python train.py --n_layer=9 --moe_layers=[1, 2, 3, 4, 5, 6, 7, 8] --balance_loss=0.016 --lr_router=0.000856 --positions="rope" --attn_scale=0.125 --beta2=0.99 --warmup_steps=299 --dataset="wikipedia_en"
Below are experts of layer 3 (counted from 0) of a mixture-of-experts language model. Rows are named router (the router's row for the expert), up (a neuron's input weights, with its number) and show model dimensions 0-159. Each number is 128 + 24 x the weight over its row's rms, rounded and kept within 0 to 255. Numbers have three digits each.
Before each expert's rows: a language model's description of what the expert responds to; "mostly gets" lists some tokens that are sent to it at least half of the time. This comes from a sample of Wikipedia text that the model never trained on.

# expert 2
What it handles: Possessives and quantifiers
mostly gets: " his", " two", " her", " four", " three", " many"
router:144118140122146099154108145149108094129119132104133164147154095103116185170152109155135168134151117100085121160120120095114118121131149154106106118135146112121185163100151162097096135134117108137117119105154097092086110120118091115149123113115171123161133079150111134126168100109128160100131161164135158121122108117107132109135075146137119170139115155172154126110132081115138122167139142122120104140073133133164165146114110083115155153178137143120150132144131127131125144082155140
up0:130104111130141140102138189146101096131057108126125120147143144125114129190131128143185150139119134176140079136103114107123186130136166098109103092131128121118161141142142136179139112107111134093121089136122099144136118137140145076132142109125114073127152110143113123171174089126138120091154101116110198126147111121108116150142140125129144060111125120092124101159165124132115153154111120160114160130151140131138110121127133113101090153108120125082130127143135139132138145124123123
up1:140125106081114170148144141106133125099133118140143166134127143127111122110142084155137137157135116097120105147144148117142160118204159161118104156110126106144169154133154112138096148137148110127099141112091150137100105120126118189120142111119125104092154181130118162157118126128115110126124124108120099117147119129125169089137129107086161160119158164116117139150110123135129149093119102171131138130132135080223137106146108137145138107176105159137119119171104090110100135115142097
up2:124103107147125172166139121154117133113092111110141119145143139126132142162152110102198122115161108129124161118100138098117153126111144125142119164121152129103142111146092133105105144141128133148158133115110094151118129113147071160101114119122135156183164139085116116090144126133194151125113133128124119126077091129131143110120119088156143178127124163150115188133165112156122162106128151164135099123110133115075117107122131134160116097102144183147166143124105104121111100108123082
up3:128124148134113137117123120150158114105185114112159117089120137094129091177138119144085163116076110128137113081150090124150122148158099152114147130105111192103121121116152120094122127115131143147158083152143179132137110078091137132111164136119103134155138099130105156058143143159106115113108150136128112112116155103130120155117158151107152136148133142081150067096133166091146130149154127134149112109092124111136140083122152149148089118139103143107147148126114124108120149149158133
up4:169127126143143173101165160123114100167136154155114145154125152151069101088152101105144082139146148131131150118133133086102085139172141089123100125092127093101141158105096121098133136141132152121160131132133092162154134168150132090132124136159116098059124102129133072098113119145092116109120135137101099111154191129149114101130118090134110077121105148139133110136117120078115160147134138127135138124149125099150108140147119138125084125114130131123158130138106099152155139133160122
up5:146093109154126146176096117134130079144108166126090140090146144087120160148137081124073112119131106185143155148131100151103151090104123142090160137104150148090155142113157120115109108157104117137132120141135112138163149168130116095125119133158137136123106128115081093114081147117160093135129169102105139104146129108176143130119110151119104118125146120081134148098108133174119116150094085152152094125148129158160135100139129132138116167122133161136135136143161148141123123117074158
up6:115119121105140070131098140111137154108116168144121125135129128106144127121108158103083104091122148119135133157054107116122135141109127107096150106125095139124145146159130133113171109142146148162108134087126155114125104139136161158135155123122129104143164117142142099184157121144123148139118124098128073093079152166175165111128126128131130153076145176135133124178143110083145110154142129069109091132140113142112109080138136124139108106139146101127106102135123115136116137189143102
up7:145184120128134071128129113138133124119139166117084114110123114126161104185137120114089164117114103133136115103158131097158125115137076111177112075144165124137109104099119132154094095154138099099111118087148128151072149156129144135123130137131116158133125109135125140126107147150137068145106124095130116140144145119162142125160128126111119158139161165071152152128122144165128168122104116103107088117172079114146097127083127119093143140149115166147136135146138138113146100158106151
up8:178091152124122142125120093120107161107145133128129188127114122135143125137132137135113130118072152117125124120134121101109155118101138075135156103141104128155107123144084115150155138123104114170154165150149105141157134126144140151117161119093105068115153077116133082105136135123122174124108119097152123119105133102096132158144118140119126155143110132142116105139106136122109100111152174140128070101117136096105130165133115114144140087224124171161150144106127099128118082129139137
up9:154133095096095140134130100118123128111108088133155122081124104131140127113123134100122145161124109122153113127112148090150144149138132104125113121139111126140120108155158091127137128185085133146139109183127084166144131119107108148120105153132088090113151157098147174133105108147132171124157109135122144132128166126130155147096116194116089160134163138129109142126113133170136131091154094107132143131168097174148143184081121107139120084091135135153172115157121110134098126077130145
up10:109135122107189073121119133154138172101114199138123152134147111065114123133144119123157155147135158114113174147146139138154123145157139113160135160095121099098108121104111119140128113142122142108075099151116158151117086143143139149136171143119127131126115115083137169131104145143167122125125044095136126137103147142155100112126145111118115138138145130128111216103116111134136157107099123144144136110133110127130122091105147125094106127136110138131143116156119130116073097131101130
up11:119139123118163151113173120077137096179148131134140101112127110132135115101144081152107118149152128148120095119171099154127091148126142120166152134109115126120151145103123125147138147130152133109153096120116069117129152108123152127155109119116087143111163146121133141121086126139098092130134127103112122090166124115090137116131108090127106094127169156116105085133117140146122180087135144118108187161160128100179151117120122142136146180181124140122161114144099145086158095143171122
up12:098136091124125132145144124120167172128103161143156138115159138096128131098138115163163093106118165073096135180160125105107130102129168111136105125161110132144150159134158175180130140113136117147127096124103095142127052140143082126147159138120097100099145121131151161153117109093099131140126118104136099121099141157140132078106128125150124138148145109114130147132147089075138108139122144104158129129133131140149100101136135125133119097164122108159124105134091115134064164167133121
up13:112099109146102145129108137125129088150104131104169125168149137115123133176131115117117121119175122165120177151101107110084147114111160124148092110140107161082115140132118132132129146105133119152152097089121123168144140147134129128129117136117155129160158140074140087137111113139138166143116157144141149142132099090115140095117104123110168146126138109137161111129157135113125125170140156081078097131099132172119086149123120107157148130043177134109159126125104120133141137155093081
up14:111135119119152126115179124134119110135095162145079107160157166134142090112131148196138123159125148094113097135156101086188135128145083128121119162119127101117140140117081127112122138153140143133126147123154132158130081164121138119126109151086159142161129106129118167184078075122124122127113082106140115132115103153153127118160123117149118086141179110130130143077090090109162117128105130117117125128081114141170133122134126134147132145171075143111142116126136120118143129142120130
up15:123106158143109117118134111156127124114112115147140093159112138128150098136142105129115161078115112163120132107147106106115124124129100167098154081100142137097152112215112126115112108113143092137155105144151122125131147091149153116125156139096129138163160087123129083157147107141078153130147164103127173123110100045124147158139122141136117112106146112155162163084121136137114134108171112127116128135105114080145156079111143120126116159089165129122128136109131121154099126118108157
up16:155104181160134098104153141152099061123121128092105153104133156130148104126121128167141166131074102174171151099141127134132149140177087106093160113148136111131142137117082137112124135087117126154126141120118126138110141119123108120125143132136115175181148116147116140101138142138091161094165088111091128124119141145112092118132108109163141126099102081155118170142116119095127150161131119150120100118126102197118124144128139110112131148141159154119134179151145159139143116135137095
up17:130121142144092067103142157121136122138135166125115126126131131148155130123119117105150102085122112129097078194104156131117137173144059117126142133122109142123063121163141105154088120104123143115124116081158104147134098157140175144119119150122098158118104107123143126152111118131158163097120138122143113078082159144122152140124114099142087163140127170140125098139126170112095136159116134142126121132145139128146128139119119103119135092074116127161147135141129097110149141192153155
up18:119154121126125119161165111087130159161102164125148112150109110118128132106094143094150185091138129138144125094114128106153113151124099169195141146139151133125140154149107125114113117128156134141150097124124133133115090118122107181144144120139122144163095143177123118148153147165074153141149144115111148129089181142111114123131062115088154128110116158147141169112127103067112137150117159072090117109140117140125138176116132129097125120164120154123142117113138150095150124111106113
up19:116144144096112124123097096093129115177153136158142100121071131117133103135106134113137167121100102157187121148144140105161162110136129118138108112130138133161118118126145173129120142155129102097133131093121136123074137132082111140133100090154155120110131127179138139096163174085140132157126146148119135136158155086131130120089126153097120154144139098106125106116136146079161208096114132103100104141161098128130137107148106136107157139145141125103115172119130166122092123134158159
up20:128149103106153085139152129197151143147105122124128094109119132103126118147118137162164147105133162112126140177110091101121148124120113175128117099153139128133133116143139089127130148119095117143144087119111146146092118130126150139140112146100152095173088069107131115131106120152135150142105090145128159119118131157146175098067157139114112151109167131100139126078089117099133143140157117142152101130124126126082154081149145126107143117128099119086120077126094147131097129144178102
up21:123202112091139143117111127142125165099121131139136134094126137142112107096144193146125091109103120141150095086142130117168151104140098196121146111151101109161126162140114158128138132138136155122074141157104167125121179120090164123175112149147106127140101156124120148129162155109115127119110088138117121132093134120141137136123134142125095161144130110107092098148164111153170096103109099139142134111150123089113157103138098161109112131164109138126092127124140164109146123091167149
up22:087161135099163145108135118104122125120088128207178153142136119105079148103127136184120109139150146133125077114144122137128101148154156128096155125154142128149191098133116124130132130114133142152128140136107087116144110075113093135138131109137159120073162113151116170140146094148139084128134129125105105114142131125162132145116136129095136100093168136105118159123120119113172096081111127145136145122149134169140148105146126109111093156146129148124090125173141088133095166135104121
up23:095110116140140117160178156148134088110102122132101117124143108122113113130161158110192104144104123101163126085155158106110096130102104118147115134139084104126118170129101167142142102149133151083141091139104102143102144115143107124143159151150159183090121130137128160101124105131088174121116126160100115132150136144170124117138112150168139088151110137082152133135145106108118109150135119153132136124126124102116173081104123148170091135088121113163112113135119154137116188097140129
up24:138102124161111125132131139137104107118157136123139114158151136138127155177108113140133127128176114158149131154146116112109126114125125129142122097118110133139150127098111101115092115102079124106085127162107124160121168112169079133095135148126147133124142149115104142090074141096091088117123144134183152135125121113116135164120157128134098111142112128101125173114118138136139104152105102164135123135088129174153108071141153117149072148084123133156121137131134101182113204149088164
up25:144096127128153089193165123117129145093108154106082104125133079125153124133106147138127092150099137111117151114146121093127143137103073120104137108144126126148105129096086124158135102136105126114097148159155123136083121147108160136161120115071166124155093100156163184174148124112147137142109108119155157125115145149121122097160158117141144132133139124096145133097081140149131134158126182110123140110134112098140138127104136129139138118195086116157138095134132160109148094097139137
up26:168141117130124129116145112142116096125108096120134122095123145154164136140138115118183107123074134105161127168081134162130151136106116146129069109144124138136127169101125088136130143127066144088149187119155139111147153163120104124133118135115100122181119138060159101105110135153150125125123115090135145137139091162173145163137155111132127098111142164163133131152151132099102122111166104149102087151111143132128151154114128107100156133129142133111110111105122085163179131136126146
up27:157145133128115125116143129137108130083114103173150154119132129141146140128115077141126144132134164173167128108110149145104115122120120117130139105148088130160097090100159137127128113147061074147120159122155144098151115127122095119129112083133126126125134114102138089086145122123181139136165107186141151133151103052092117130144133143170141115126105105166134123137121129123111112155145141134080121116154147152114096155126132139128124152133162106152119145132139140113156212146094159
up28:116161173115154151111089127147117168128172163124171135123103085146140100112103142113071115133118127168168096123173117141111142117136171121119139142129169124106088119116104128143134154105180126166151116106109140134101147141116158096146116096115108131113134091129137106152157130075152081114176131084122089141153136106141174131134142136104090131110141122101108105159160161138135122123122153125149170152140115089093140120108119164130159126118130124122127104111123158129109075135162155
up29:139073095132133118158129136121120102135100126152135136143173149105111161154133110189140098133142121119124152149153105115131083125103144128073062141142110128115140126110174149091126153118136117153128116137149127061167160179150123112117113118108143101131139141103121113158127084111128127133151172128107179123139101096203127108125109155156102156126106121111147112110138110150137121162173134108119116136115127132164126114127125135136139157144145109154129150136116134116098170152058122
up30:117131123123125125094072108121115137114140112108105157144078120146114134148129150124119149123108126196168131198106140125131157123128174124107154154128120139135164072129145123126111132123116107122111117123120134117114186130103118107131130059129139148142085142132130129113125168059181125139109131115142131109114119089123132140086148182120137150167071146140120139153113158138113165085133143171078105131121135145094129132129132110119166151094150119125124168126118155129133096127150136
up31:146131157162116123135112105172105163164151097113124167142131133112147166091116134113117134109138115176116135137142124127113092108101111119085131128119114149122150141132105097140140143107094146166150150156125115132148132128135131125139107106179098112160185101132120086126196144147147150072139095124091162127146131112120140151126114129125112166090101142197124114117113113105125103159120105108156152115119113141088129131106129142123103140125199094166161150104145118113162093084124127